Weights of a small mixture-of-experts language model, trained from scratch on English Wikipedia.
Experts: 64 experts in each of 11 layers, 160 Mish neurons an expert, a sigmoid router, a shared expert of 128 neurons.
Training: a variant of Adam for the experts, 861M tokens, 4488 steps.
Below are experts of layer 8 (counted from 0) of a mixture-of-experts language model. Rows are named router (the router's row for the expert), up (a neuron's input weights, with its number), down (a neuron's output weights, with its number) and show model dimensions 0-191. Each number is 500 + 40 x the weight over its row's rms, rounded and kept within 0 to 999. Numbers have three digits each.
After each expert's rows: a language model's description of what the expert responds to. This comes from a sample of Wikipedia text that the model never trained on.

# expert 44
router:520486473473500538550492506575500496465459478548522500480481504532483456471456546470552560543457502561458482482537457495503507517504488484518494505487558473515504534518507511434496479444520440415482469506416466528444531430439502471487493511482550470464440532484463520497496551506526489431505560501617521532476448560497448561547486527472518491514459520514484477453490450512406532501481509615494472548558467456580476533527544507514486473512441583481500449495528507484446609527491417464526463557525558534496482424477477500407595492485530444544505551522581548525450476544511491544
up0:472531496519491525469456551523442531477523437511512504449534504458566503482478450435502547484402492566544530479546425466483526462467478398509573471478494452476477448409435528509490547432477500519480477600470507545509458513450423502535458469546560537534479545454480450475483591453550483478512510402543558491494538472472500495468551514515489493539505462482550574511593463478440521521494502526476507564537456521444516524513502480508517523503445560431563483498576569493481545524539476480560509551535576566472445468454499437461538496506475499510474457476541517527521511527499480523
down0:446571447471498507569480502408493583461574482582507501519453449484479468486580472493459431475523497533520565495508469524486566486489573567564498493495499526426514500456530490566461488532503475493525589498530430546506478524541434461452429526532516477523483529521447500581538511529502608480481511485423493463415550457470456511518521400486500403432518515489487494469555502446541468505534537554527480501559511485480495544517479531502457487544562490477450566548491494483494606502522493476488499444503455479505479457520507542451493523463514458422479521504468546508557516516499524530
What it handles: The preposition of plus articles an, the and a right after nouns or prepositions, as in nation of, from an ancient.

# expert 36
router:493582465463497501506531496549490556460448442500579519479455518523467567460394515493466576491475561446470522434496480490417536465537499440519491517506518486551523491542500477446503526478546455472467417519494507561566487432415541491500524533510524547435485469488539490469483546475505425503567547448507644522503486554514475472482460506510548562516483521445522412474462450501507508454446584526516498571561477455545457532500492528493480449524464525462491486489514530518548564543462456509548471494465535571415429460504523507469558487492477498574519508476524465512533464516499513508
up0:497471499558499508532499454546563521465499429546492540462589540528410527582463557508467537482581545565445470480573484462517526473497501523441510489470456494565482510467475572494549516532539501540457530473492468445445474568582545425483553502505496543481451504440453521563527499535558470545483442475502459457492490543489405483520448468479532541524488514445501545455500442457482484522436512476469509531615494453562550459536468451465505469473502494572498484483476522472528534454558484452550463497524546527527449493503515485464456450518520579429446474460514505533515554431479477492
down0:512437585486548486549503422491485506513530500553533507544375537544462449467481451451588582534392498477537545453497487478495477436514455453448491440497557558469475473504530582531500503510472475437457503464553485505486518553424512495509456465486455505504549528507550503535519500479464643536529516474491556470461485459533548557508473558519534473542413486471463446478531471457537511494486506505495559516483486466473486476472454440492501481512478530458522507499537537449453534519526550578546541569508459505502505494492462460396455539498555492532517445504518542529464551498464522533
What it handles: Forms of be and verbs or participles after them, such as was, been, served, found, compet(ed), (wid)ely.

# expert 30
router:535556499490458510560541479495476565441443449567535468570455533532449523485492502455468531523486472526497489450541438474501562475508497511504531490471533489562528556524497498449535502443552438477521464440406469535477513466462459442426535453522552507477549487529489503429500540471491435475496543493471559507471492544487494501475463490457541505486504554454520404404503502504404545471444554556561471543539393482552456482538519488490465464540420502494463471470462575511536560560494449541526482512526572556489490446478554510455569475469508506548549490547542490565472502522477492548
up0:575497485470525565622559500510540479532497455534493486508429458521477497431424460475409492537489467554502475489442508506470520472509514416504530490525499519501537463552459550428522416533552452482588479522472488466532488501496570499506445470568561522487555545480540532446462548443557423455484515429464495514463502526510520534553467462532462504470521526467511487508535499511533482520546559515534517543502424482512474502518538474510431496428443506529490481474444538491450476502501459506579418508588578498455533430529502478544566518532531467472509476581534502515501444521511555447
down0:545523464469518467457518534567483554478458470504496494519488453494517545503572443530536557522426497468488544445477549598474433467504463572475513509472566486449490528436484580339476571493525509522469530492523473503476501535534472500470494501471492472501472465456431512569465549477489577486502462454583500473529448494389555477462481499565582500491492560516541464487523457436507485511492503500574542527485520455482541505509500457504477448480438595473561502509516553498543507460506477452482474513522505424506536476464552496448517471504493519512520432441497420557523489508547460527
What it handles: Articles and possessives, mostly the and a, before roles or institutions in biographies, such as former, member, the British Columbia.

# expert 27
router:586577427505474551541473482519467584477489405603535522481520543582476553458512462462486501554462416472549565451502455428466472448496538459551527529491546503514535556548500458460532487489558461563519470471439501487498543483471469530471483452411549534473516514499469503472471536548522473516547536480520519524489476545482574541456532455455481512465451440470499481444508472506462513471453565533530489501515473486550514485460502532464515475517422473482480528464509525522528576545456502583474496521557566547457439429485498535490603493483511523536546497530482501524502441467463559563
up0:525492536426462484483519504593457457519516480531500517506506513548514533500530532510435488407544465443516537509498437477483523446591521510537458517429440447588509465430468431460551423480499455460492435509472480499465542533521531479543470477464580482506467525526484495518502508528485501473543499451500465579511481481508534524512455514413572414507564492561508404495477506534481595520443541476553483545537502491563490468469493487486521533519548468468524567443481506435509427529500512482477475528505519610496509430439490519492488483534501546479548468503613541539475512538510485557
down0:438436533479531468509494505536503436534502407526523459512533477495507462486533486425478511500532491502611475489502509511478547476566510514555543536557532431492570476549487454475480529466424450531462520478507519546478486506448431604513435531505445468484459565458545544499509494557383537558479505479475470413508453539539475496439514491441561525496475468518590476512445446499456507540517474560497507510577487425499460518473523560645528481520478487522461421530500556503459528491529503501490489558504484510472552460549503443488514449536488449542469479479500508505538531483495531488
What it handles: Capital first letters of place, team and brand names after the, of or a table bar, such as Br, St, Red, Green.

# expert 40
router:527541486461485490508499461527497532442454487531576503418517544524521557428423486504523564529417447498442515465519505496403449500495551525472525439531535482489554507542493489533534533458567467530461434482436476492464575420517474448519562505509543513430512509488514492454516511485523434506523519490513548518430493617492475472505490494531509535504462495524521441453549444475468535467422517562521534574533412530503479583508508503518488489540414496469455502467535518547516551598425535546528421512522513550517475417510454512470524513496446494510565514484492494557496483544465474521
up0:539562491585426582514574511540488497441431528521604501450457508493476495464475450525495508535553513593436541476472528455496479452505515493534511478492539508495558540518477511550499474435511453465514465493436529476479474462520447486498499527468544474464494558512504438493444520481592465507513516484515480421453485549511506524502475442467536520585461486453433480523492485548499481435434511520493470537486457491471466444427525596500521472561470479506530516470515575502494522555455531489537420510538513504495445517504455636464504542493534500553490486527529561531425471477424459555
down0:501453495489551450525426579498463499428572458542451558530481488517507484524575494495493462509483507505471491517518600528497537480405523519507561518457552524532533471487457512506545490488527550526532547473568423454538521506511482513424486522491503466519521563489551492457496440489518433489557528536515470513514575402531493484560599475547502508522526456463484417477470514505541519485507519524493505567457443500516465514529485494515557564520441555498527395470489428502495516428487517499576524525460472438513442425476464443431531538458472414452482475498445506515443531534526490453
What it handles: Pipe separators and numbers inside data tables: vote counts, league standings, attendance figures, climate values, e.g. 509, 44,414.

# expert 53
router:545616518536462521528509481544504483480536494475568499538521548552545575546467469476469579489479501489505512438533445532467501457482526494536471425535522456510426599578429463458539501480501523495509449536446512559508477506511493470536490499510555497444484503480558458499492461444519426446565595460495583487490516556457504547506489489482538472490492564453504505457510467446508533448462569494495464551503490491589443530471458498471517453443477534462545433483455491485497552607501460508551452546517570559484488449478426531508493507445493516477522502525535416527478503535471438474
up0:517577552494587477459555530567423523472506481472497502511492485518562574432483596502479509469422537497526461478470469477481567456515435520485531501513478448533506475546514514451543495489557535469485523510386487504503505564408550457538505564539512459508432514423530464427488519451509495473502496511461442533448533502495463542504549535453511480523506565469482432471562511449470516453436510447571464539569486489515491569463483528542511512481497548452511468444523510525472551525511505557530556593507565516561505501513454536510508542488458489475555470486568491593489484467454459470
down0:503468537436496512526594469525433486438502470528523593457532529507461524521481521491477511475438537474509448449493496483471430478430486445521576538465564598472526529502415554501457466499450479476465506521468483535476487528440527437533452538540501548545589480493488511450551528552552534462479543464577506487444520412474526463532535546502551469478441462480481566503497566438490473457513470504500549539497463492529480491490481446570506390511505479520519500484563559465495544536498497574529555526440489512474562468514524475505476489463465500556528571603571514517531481511497495536
What it handles: Pipes and blank cells in election and sports tables, and word pieces like em, qu, dem, in names such as Jeremy, Artem.

# expert 39
router:467565451437501530526521501571491500465509486544580471503489515532520569508426522462520525454475512421505487514528445460443572500520495455543557530484578428525466525543504479476524526463511430463486462519422493487462502524496523487529476491538526544441470530507499490439482528522555428470565554497513572550443493530507527497452498548489529513529484517465520445455525490500465502447419617496548427550542472446500442546473518517498521493562445524462502443428481554577485518589443498533522466521477570531525488454505428489453547497512509530571510521516498526555396464479485483551
up0:478525531475413532548513465556534489453442536517506588466533562502563492481428493519484529394509488461489498515556438529466500527468480466493502531403558557564537477500509498517524508499499461506489440520425469494488453522474477519489541469475503470459509491511534429422510541523625449523489490478490445533558553519452547511488469477523492508538479487504510497502580449482509488448486573531490472555547466495512508600518491490487418499474464505448503447536499589527533573527447498540549467506513488537491520527469601429451499446474502490522468532481409445584485473502566531515
down0:399442556517459448547525490429511520516494504515574523502482472522480503453502577494546544488531409480452517480553512447452426539515522540497466475463544462504464551440429608508509443530506451487506512515492550538519514536469457459523458540521469400540520533451526485523509504486521514476489537488509549539438414430494488588558487500627464504481515520498453477499488527472534482507475483544594516483446479503481501466483457528530535471512518490517605431424542550484509526484497456508519480484466532468515470573434475513534475470522453545509541496452489502512521549460394520516
What it handles: Final pieces of surnames, titles and names before a comma, bracket or bar, such as Jones, inson, River, closing quote marks.

# expert 63
router:456550465504501554535492496542501479453514476525552513442472506517534580518467493485506527501496499421511505468512463468390471486492566400555546546503527507510517537515487466518547524459506490500481453493420440549489591523474475471494490483484510581399521482533543447433484542505478466472519557447461512589472467528443540518514462506516499523475449501476533431473516461454490538446463614540490465564527483468552449593535509472453520476481446499452529480413490552489501563598482517519505472555564552554433507457525462483453517448500536485529546527472512553542545496492484476482
up0:508465431486438477514556475495549456447574469511473521596496540474516507587488507537539515513476474471461483460531550455484499556521479489528492489490552496570510535605505484499536443527518482465518527565459415590510509467465579515504499494494488462495502501516507499483488550437517475487516481490449524542462545526504517436526491547533473523504442534494548500503476504456422528460464534452521555433478525474574475506483493509473586423499490446502446488569459491426460577493463469515538465496479537580473508484505455528480604534508555557502473406545560489552503582497455585461
down0:539509493498510543551540521476523535539553482530504548487506502493437547534467571536548516553542432450524547490457488552475454540484460622521524573529495500561581463584519485499558492489535541569444492549462489475499521493498538531541518465522506494532519487430487500511465511492482596489474425535548487549455465461490476530493441531476482439485537438483502512525515463546517466449455478458442583542422598480522528454533446512471516448536511459448448532473502471474440520468498467494507466468499455502481557541546502443469452392529404448450545510551442513477464523525511485525
What it handles: Pipe separators and numbers inside Wikipedia tables of standings, votes and squad statistics, such as | 12 | 0 | 7.

# expert 26
router:511552467496489485497493463549486515462481507529541543519481532475537559520442537504505484556490557440502402470509458428441477493531510436558513537510519518524516551523469437465556469534576457472485426477491501531528514423470475511513453498482556501456525483504550486526469592468572457426580551479528583524413426519488517521470511525477529468479473483452524433468488469440464529461445612526531507547503431445521502563474526525476445486547509464474519541452521554498494560540432452542502503511548543592466500476507480454435591481485562489541524523514477508517494503554445466498
up0:448481483437506528526488478533472503451492422530535511462503537525462537587507515559470516507525502421454511468475457487502463562512487548490462530564574476539619486473472455533501468487511512526494469485494527478451529533457445424518504485481429499545530499425531508491517530545482496489530492520528558573474453572510489501528499434498581472530462435490512485504571529439452478510413515503512512533505480492523493453467509458529441526597511588486480445363494486481524535519407415450517464511499464544465537541480523560473550468456455507575511527528486416488470515468492475547
down0:503472485520529457500516455538514510508488487467461462487519541411480496490530520463429482481545526494515471440468545507516468490475449577483458539484462553479550535488555430509479552520509570444563548497487534593534463425465495461465488526518553549493371508482479470479527470510469589463472432538436502463395440595506494526481479469522546503462523495534482560465525598512523518495520492464449529517553509430508476479438506468568462511496564506468514495439493467487425527495527471531509488468512465489551518516542473508631517543497522466577421464508505550457510537527539492530
What it handles: Subject pronouns and relative words opening clauses in biographies, such as he, she, They, who, often before was or became.

# expert 33
router:500562450522420490509512531557524516473480471544559483506480499538511553488483555498505542462424469484495510462482446448466557484542528504542538524494581400507532565535508467445547469458523444495534473485448464554486482527487516452491509492482537566454547486486470421499493536447564451499558543453501529542478469537531494488505478442490485495502485543465554462438478481496489515483433600540554472604501474458610482553438481503481534449538447501442489507529522538539411531574430487508525451485496524573490468490531450508505578499490473476592579505494532548562470469462492498512
up0:468531470466540469531520457466480522506585503479632579404505506527536494485433468429469537502506484452571518523547563484491542486417482475522588512554542527469504449488480583445465466432500516527463496525511418425484505494428518468550525518441481547532490462501446512437473522519592441521494518463505515519469502517477497535479480509420550443519424523477486523492428495476546516498476529502459539482559552461516510551546532461502530463436493494487502460522555460452537492565522433509520472489600550521512474490473459506491502560446487451529528475467454553540522441506458486490
down0:578458454544501474541435485484533552477503485481575501566509545551556511489500513508561463531432499542483467508528415452422505533487542464492509529518480465527513460429548552491477500519496539565448405545422484492488550527553484500505542541549524522497523467470486515474527508467584623475464428535509436469534464507470448470458500493490530468504479522460515505461514499543476583556430462421516497484511491512495454500535497454589533535477521489524442508482521432469451475540503525477527475552655488470483493532515535461518466524535512514523545524480542448488559474505456418465
What it handles: Words inside quoted titles, nicknames and foreign names in lists, such as You, Love, Gold, III, ellipses and exclamation marks.

# expert 51
router:469512498452508469522565531558506502440477416522543527480517519486528569504476524536502536492469611434516515430471424457437515459465510418500572457498516472508499515546490466451549523416508482526560500477456490546482485504470518519496547454488526516451465563470486463475490501436518451488475513490487574498452522570508521507480487473467552525527504512486538452480483452474468523450444617512526511534553470554549528521556516470466508438534463514452527454452475467497494540575427503518549536492477547547491402413513411549493497532477457453617521536526505498528541463554552511487
up0:482531488530456532563541464484499593519468568528536611532562520472525527477489403458483550482547498455418513468462428522487496467523523490513502518519523537459465470464468533535455519486555440514503483545414537511539515486433445529496563449471492517473532581500470474492490471531541450556470468502525456524477476456545530510480539463489514553563482580487519438525484460484476524504443521498520403494535456453513463500493557488447494446518562553457507534448558535524449529481448526587494507489437501525452486547477545487437532546455462470630485550572496506482504458551500524490
down0:524537489481495375493438523431499471526443476484464529447519531504543460487574478543516427393493474520483545440563545433516545501436529513496526466507484444479542479442503442568520581492441552484485504511498526528457564496576542459456505479484563467545493530495457518463474475478459563504556535533518525524523477477551487493498519494472452464508459538513404577459457500462530565481482492460447516556448501503512568489490520516533585533485490499533474507505488563477475558395436509479441533480506447504453485492502508502538524508524528474605466526540562503513511459441565535545
What it handles: First pieces of Latinate abstract nouns and verbs after a, the or an, such as due, particip, adv, fund, trad.

# expert 50
router:500563433529489508564508474533487529489461442575525482501477540534495524507415515473492576512483514427537470404517476474473500517519499473515529487463564497531533466523513505450536535462507430548542473440434468500417522554468466438478511525473518620427519516474482532444499537485511439481536540474513574502470468557445484468510470464448554460486499545450514468412488469517468507430462604518541439528548500520551513545527523532516592435520438522468496468529510496509504535551464505480518464489442552604523473463499509524460519510504500504592539470478522509586460479501492450549
up0:469558398509509546438463434579522459536556493511542478479557574563546496507465464473451559489562430497480384556562522506479496498555454513481585500492512483509421493497466499554461612515516519456507499483460542582521486497515482492471516487570524549467500462444478456517500518547498481454484490521523487485518506507533450515487514493452560579479494474473530459407509488515527520434477513487500470546572484499546444508438407551526491493550448498461456456529473488434536499529520441507502448521444476499490566520464470524510472482521520508502533526453534621482497489499525418481
down0:526520453438455491526493512431501548535533438518481509480545558488520487495506517475498501504495529462489496548482536482503521503468514494580508523509545533549479522522497495449517527489488494518544577513575562537533439477523552443547453496485472456534469413507460516507465541527457630478496586547485495509455472504546555444550535567426451441432559556554539524443507506455475510441506475494448482426453504506558456524526533533595488428450507490434413535487486444531491420528446573469508503521519513454463544604432482530496447531491536512570523466501533506477498529511495485475
What it handles: Size, color and direction words and plain nouns in physical descriptions of buildings and land, such as small, north, red, front.

# expert 9
router:548598464535500488539473560551491543467503435510589498438456506541492543505408566484455500468477542478504479497513419447466528531476561484458554548455519480543476497525524463430547489480522469550479458472398458526471509469436485468456545513498539530450532522525468527486526518531517495474523537519483549452491527579543504508496446428456580518498496487437504460432466474502408501440445554495519442572560481520562468543514496498566527434552461509479495509505464541514494565476495485484520489532472571555488417416490472513496536523521459516520524488486539461569468460594535506486
up0:538501498481514493509506474467508544479534543527496472518472466486620513476468563536475556539505459513484452456485416447428508480478492448537537406522533530512473491552581472427494521503529435494541451497508470468473509477474556496577439481535507513499441491520533510508538502510468491496509501517503532539509448472511455471530544509511531486475571512421507414554576485516503529471447519531503468509441423472467386536499498491568437549455481475409541528487538515486458498465466523559503503546585524532569487523442422506528514534564525526488472451487505595561417487561474527560
down0:456571485562544474520566472478558485505487510507518553507446460441436488512495475474520493506424442450432479458478546480507456465500501498492518466535499493468592469483516496418544535507440506518580447515454541515535513554532495477525470553513494575540548479430532494548505499481489511508457484597495487489464430505519509560556491515554509551505508556532547529466457483475524542520408552527536458474491442516539564516509497494447550472508463494474451498393440465523461592533508504527504544519454465545438479452506518524513461467469476547484406518540577464490465472373507529541
What it handles: First pieces of common nouns and adjectives after the, his or a in prose, such as health, social, c, ical.

# expert 1
router:456530489464450542528540546526508517513487458540563506512465530522498604471471600465511528469504528463483492433501443534420481493502509432523523530507573474517503506522484460492478485450525449486484433540469501505510493505434533480521542544510467551447485499457471449459455482441523451471538535444521623554485469555496468500487458483521535539490441517478542449504509449523479532437452641544539504552571517475504495513544568539495496436515469560464482425486518477459471504538469473526534489510460576554501401461465470509470559494533445428573489504508505514538451546551533451516
up0:516441466544470521536520515526459444479498471525611488486535504510527552528494542477489501485496486492512440479504497577509487552571516524524501485492584509533477510543507532475461507476514401507512507501465520488458456466533392537460459553474489475477553485434507583539465428462549467554536525538480546562489530546549524427460470443520519547552495539392480471464465521445516388462470573519635487517526439468503492507471522500505497473485454535487509463464507468496445563521473510513516553522564475519562510488512485452518470405501449472585466501516514532557494438460490491464
down0:418513509547526527480481456484483510519576495494510489447547489517544481478532413545522456567517526522599440450518440507464564471501431521470526523421523487499514531515528583447549520421479505502478513471476484446600522497521467471510586500532470521496455480562514499490533528485555550517509491465450444459539511504537510505415460545534507465582527546503519509569521518505440607480459457582447574514487489512531481501526557486506443497470487546540448486517492515477456549524531528440456495473542518450508484603457458494578538448482464434456517487508503483412509501481539478543
What it handles: Verb stems and their endings in narrative prose, such as allow, describ, requ, and the endings -ed, -ing, -ated.

# expert 31
router:547550454486494552560485428473465550432492449547516472512503535551542605513459573473487546524473502458509473484533485436449546477502549506525544424456569464529510521504533508486534513496507474506473413474452494514469512524453468464506471478430548467479513520406518494505462545493514458464528511531489551503490520565466521472467535477447537491459483551466539466452518454481485496416464514529518476543502457503526492551463507475478499425504522544531404506508403487484499560528472513555553521581572516594469434469520438506489578514436546495556532533532492501593525439554437466504
up0:520567519475464464534463484487464483420488473546600500508510550454573550472496550532513538441503401494530464486481411512460509429515516401511466485530486527564533523472483597506521446439531460492482513497478405551487556453498455519536487469516533479460459496554536524506513511483466413480504522433468457520471544549504550522492521529571515536512517493478551557454500553469482425521493492490489520475542571489514524564492493503551474589539484452482465534483439492535439573535488467514555505460503507505490462484594507484452449514484576521457485451536425536564443491500488558485
down0:505445530515444492493505475548522498542519474521519485426438488536550449530482498523460449479536475441535485550475526502518552501487557497543535446485427564516471502505592557483516559483411459502481380519556490497472495544531537469508472521532505520484494567527463548450519523544406523454584478453543510445490477476510509470433505487558496568506488408520515485514458455533501557456532536561563542508475488504553456498500517461481451544527452465573473422518490495490509518483474491470445511529390492452480518448481490518530524567452484527504513495514410617446468508509492490420
What it handles: Pipe separators and column headers in tables of election results and sports records, such as Votes, Candidate, Result, %, Goals.

# expert 17
router:502524502515491539553495476525490550496456421558512525507509535538441508527477518483502514558460493534484452480482423452505520479509528483537566520465561537537547583516546470460548464461547455518522475497451511534485528497458479446475459499506593507453489476475514514513463549534493485448546567477519545493449436548499501538475530462453547545487499470452514458424530437506473552466430576633522442547624456449549433463476557465473466459508437444484483517496508527467479578535423458514518477466511480574458446461489463505493605480492466484511533485541520484556459498514461483493
up0:483599498527562524579477496596466557513484483518524551465443535552551496496455479482452538543479473463452493484512509540492474426454507519539589425415456518551464504493560445505521527528480527458510473457450567537573539492464544447480430544495519515500462476471478536477456487502549490499501589510548521454474501435532395541523496471502468515471432513431550522491525503518509512522448457545444513585554503518483451529446522534449476541453503567489522485449511519550456501525481485558547493463522458533501471496496487537528514513485546408536502529476528421556527517492562406478
down0:523504470524468510436464523552484529550497480503510504400515491473495528534520484491503505435398437508535506380466442420523532537450501519444563501529493483518488544477484486577446505547507543567470566469535467474493459514517466532483510455522484444494543494485517518508514561483508522521530465522464524546453439481570495478443545461478554510499528501546571544470493587414491439523432518472443511562499416537526469518486538523534529473517420547408494522482501472479562552519479431542463449499517453525464510439500521484453513469518460507477573566469537544578523497449488584488
What it handles: First word of a sentence or paragraph after a period or line break, mostly The, On, After, Al-, In.

# expert 43
router:558581446423471508565511524511471554444431421586573464523521552483493518482459564491455481533403513460532510443488471436460500478527572450479482528505561482588556534528548478421535482444569454520555525453441489513477512483534446495471519489480540508471478526428516437529516518478558482522552541528491517508444503519492546579492541461437494468466476523478503485465467494522465543457461529533485532560543470440599517496465451490478523426468456500471480495528423478492504537537467502564484491542513507542461462407526520558475538502486491518514553563559537485542492456511489473498
up0:487508505531467546497521495531495460428489389518531540547434544523472506461473490450520474494492498450455558494512490475494452491509546508461552432494464512621514539566525500422519487505523399443553475477482415580502491524556571487533486492522615552457475531535458457498490531446494493466535510480486483538507465502571491548505477537524495476444541489512460460485532446496518572484445511515458491463582524457525523542465468489563497547506455540564528531473538508478512508490490550488474444484571546543473419456537464448560490485499570434418504520547496485475452458575469530532
down0:585492451532521509437460527548514566497514431541505521394503489500484501449526475595545540536485483481478493507497528555513598455500481458484465472534458507439510531435452508410445424536545576507487500546430531509401528452458472430558478486492485508481519460542453569528497520433529584503478533547548518473516496541509469575501522542478505485532508486518498449526436491474494480537522557467454535562440491478494400461560515488424474580548458487566457468518534519565564553475467517482502456503528505492483497507472521537487457521485482531535510515464451516507499492516526532589
What it handles: Opening fragments of words after the or a, often in capitalized titles and award lists, such as se, Rec, fre, Red.

# expert 19
router:517550496463452503494454464594437491462492508497576504474494522584535567414475503513502523513483493409509470512522445428431455464565532451529531525568599496523459494517467528507545494471458468482499461520466516542490515528461477497511430485529522563465526535501502505499462507509502397478608550422486527559470449508481549508488503522501468534487477473459503509454543474524478486452476587500563487559469461421495532545427519529501491550553423513469474449502526591524484581619450510508525493520498558517505459543517436489445504463467524542519516548507481491541493470518454512524
up0:493467554481523462519561436518434518447583514488537520549529607576417496528404565468540542479566545529542433458483531507462463568507530494411452472515443465541513514440573568471515497520526505460510514455474464573489422557475459503491520519553521449452467499459521481527452447436525476467515529513483496494475437567499528482541510461442487524512476533513410502441533478564494556540497502548507492528547492510522460452516502460509523483505486593419423510436503514512433489475453487524513506533561502543514483503518429506488530523504501476554458524532515461498523469443524443466
down0:549531524428522595470451531628485538521474501449483507499623502466509416428555495526456487514488440508417487529548501525515492445496574418531532488492459525538550571496513546562507467531504426500585438496530523498486563525498464447433475502540471480506524552472448441492489476484524574509543511459525508458504525486559527473469497451463460425534499466486497483501472512473526501517537495464510471490522538559533489491545492472530510417451517483538516535540514487458451512482536538581481526562521488544579467482470509514488481454541498565413479485461534444488461480529412528468
What it handles: Middle pieces of non-English proper names and taxonomic names, often after K, Sh or Z, such as sk, och, osh.

# expert 60
router:489507495528484554568482483552529513518445463613577478518454530495461496469439470456556569521448442559515489466546445516496521486498482455502487507487534508546573498539495495433544472409517432470477442516459480543507526481459511497441500517473572535461474512487494533439511530512520443486527558462575555484506447545528421577514535479500508500487438490455507480449522487459404516481420498580544463502543440457591519579484526523466532507494508522470487462455532495491503524571460469492583476552501588561478452439490511480450566486492471485495542531520528522517455428527451498497
up0:460496527510388587585496515621420573518496493541516518558521502512504486483450450547533547510438486544549506469451477552528506491499529534542456411516515448563512500551477482438524501511563496556524514519463500515551542543449482485510498508519526566439497505479451511475483469463532508488499494464497460516493515492491455494437542505515460433517455539434468503502568445456539557484533479468420417510489444504504501595546541477613516495471435509509464462493511511426476476492491475529545478493486559509456487441482468539513499421572525524535506552489471434492543450530510544438
down0:489494576491474466409478509522441515391470552513466496449558528527483527522491499515486503474510497563450505494481478510557415445517559493499466484421576535466542553476456497410497524480455482489462512492522517449474519506523494487489526486495541520512562523538523528528541426492589580470567545441483579541450556439550550499494495457504519565484491478521484579568476515506494509481543533493543520447488456470383497471594522424473468522498493503550490519461504494492555579497473582503511478443479442459496486457516449473544537479507523533561554538426466491511503429521493519533
What it handles: Prepositions, mainly in, during, from, through, within, introducing places or periods, such as in Russia and during.

# expert 12
router:544540480495476539508489485517486546469540403562508493449556532559525564485488492514472483532506430486521541455505448454444485500527502420529537506421521510520561508527479516492501538516611480523502451470472493468527518481481491492506489531474516536501483477512496469503459519556545438498566544501502517526444459517485529538437559449473511537499485478495497471433540521434460494467426577542488486496519442479594440459483469532457435480534394466448473525483480535508555605537396443605513466527549570490443442476492461563485555482505503513545567507531505532523512500515452523575
up0:547478473428456523491581570481468516485483434486524468480446510499526550480466495515452514484528531473465446480515500413497540427567468465494499631512504480494517518461494512478523457578499446502506485457518518463482603458500488474469494499463535545525539400519520549512545466464502496498485498515475548479436445581550529444500481514507511496535463500485565610487519475573537480476521530514524459565529460460523463527524440455532470486552423541498474491468487552532493563485500517538483486509413567461548504522460459466491448438585443498457456546415538488511509433557528504543
down0:469515481513469532502527513452509480530596482488542529478549482464514484462469507419589549474515458503485493461464501507537519548510464492545483454525480585567471497516546482431506468503389443454600592516558507451522410483566546519463523467451494487548546447505461531538496468513489493490454448483439497526516509435510495496530468510528487537436553476461576487508537551460415540524520512441514474498577474521448497466558473500464459413477502480568457487498524494497423554518523477514515525571471624485479461534511490568482467466442481515533565490534545498476453542473511495489
What it handles: Opening pieces of people's first names or surnames after a first name, such as Fran, Rober(ts), Mor(an), McC(arthy).

# expert 37
router:475569525449518480501496481528513532484471461560564413506505536527525530554454561532521484420428546504465474425489486410429517495548532495565545467518561485485492496554517481489575570445505436553533459538462468540479482509501427525525481481503464559414549518464525470513469511531531442495571464441515542555494479498500502526513443492460514471549494498486535504431546495457486477465499561508530513573490540472511555554488512521487519475499441490428527391516481481532434490543458429489574495497473579493499460442549479552494508478461528508568604510512497574499465496519461437503
up0:490476504488434548505556528517558459529448495506533499569529620432506514459488573561519526543436536462508504424495478462466531520468566442556526504497577490480507573478488523501465472513554596532491462478454472500543501483493471447488466548529447478458460449450506549425483467539569521571535494502454540525519476511497522456504508490524510513465501515502498493479418464505509501459470501581532484422483517501491529547545480465454508429517494517491538467513490509515447542549451453564532557482457436555546470437454480467517449593505550544522511412442507621498518521471536506520
down0:429505448562539565491495432470442493516499531503557550515464497453502496479550485522526515562522514501460447512553554576519474451474407540536562546565449464485462436555490481474483524513543534429428511485529479498503514477540595455453426502444545525506455560478456491496484482445490561558520473506479414513498473518482540451430537510456517463459551533505517586413556464481492518508477425525495531531456470557566445469561470446509457509535484457496510480472522525504522514468508551523479545530488464531467460543495498510442462486470495569461541483540404446510474529510558510578
What it handles: Inner word-pieces after a first letter or syllable, often in mixed text, such as igital, oub, angu, ourn, ug.

# expert 55
router:470575467505509509539523433553468524493427419493559507515444542487502538522425482495517585522468558480510505409527470466468519522477499418516501486547570481541549553548507469460510511438527476484468445482460533559498548430495531524483489500501550606457514499464534485442456539519542453487569541483509598512500454557488506460527530446505551515504480534463537409422477435504485538506465577557546492509526463421511513532484499504466485464514449476407444498456544517484479525519429468532510519515483514595478506444479514531451575498529529485593565464516510518513490498483487484531
up0:480551472581516467475551432515515508506530438494530541413437608498508513477459479472495605573520484476484478449527586410481464494503528442539423485514578430468485458501502583489484506473503514477521463486492456456486542509517506521484481512511533447479478459408527471442535511566455477524523500441507444494522528512514509528496572483420551537511470543438516465459579451513521538498472530584514538505511526494508501505399472475486510484514475451492478490556495541537499508510430470521484494556464545542477495440495430521495495503563508540539578465573501588518487479572511477546
down0:537522488488442494503486514489513549461508441437494466489563500482517482537488564440540513464489504488508520477466460497547538482555520480467465597511495433451482486504510538473503556460498479462470509540572522566455443454482534491496427494531438519534496466510536449550474475573544542507471573473609472578423474514516474453461470446500493512537489531520497479554553476420436456472487481588536522546437573506480553467452472483543458531480603503464465425481537477461546477535492542480565525552494506448511475534491460514442501538495462444524603459589514532513513532450533503449
What it handles: Is, was and which, plus the participles after them in encyclopedic descriptions of places and things, such as located, based, founded.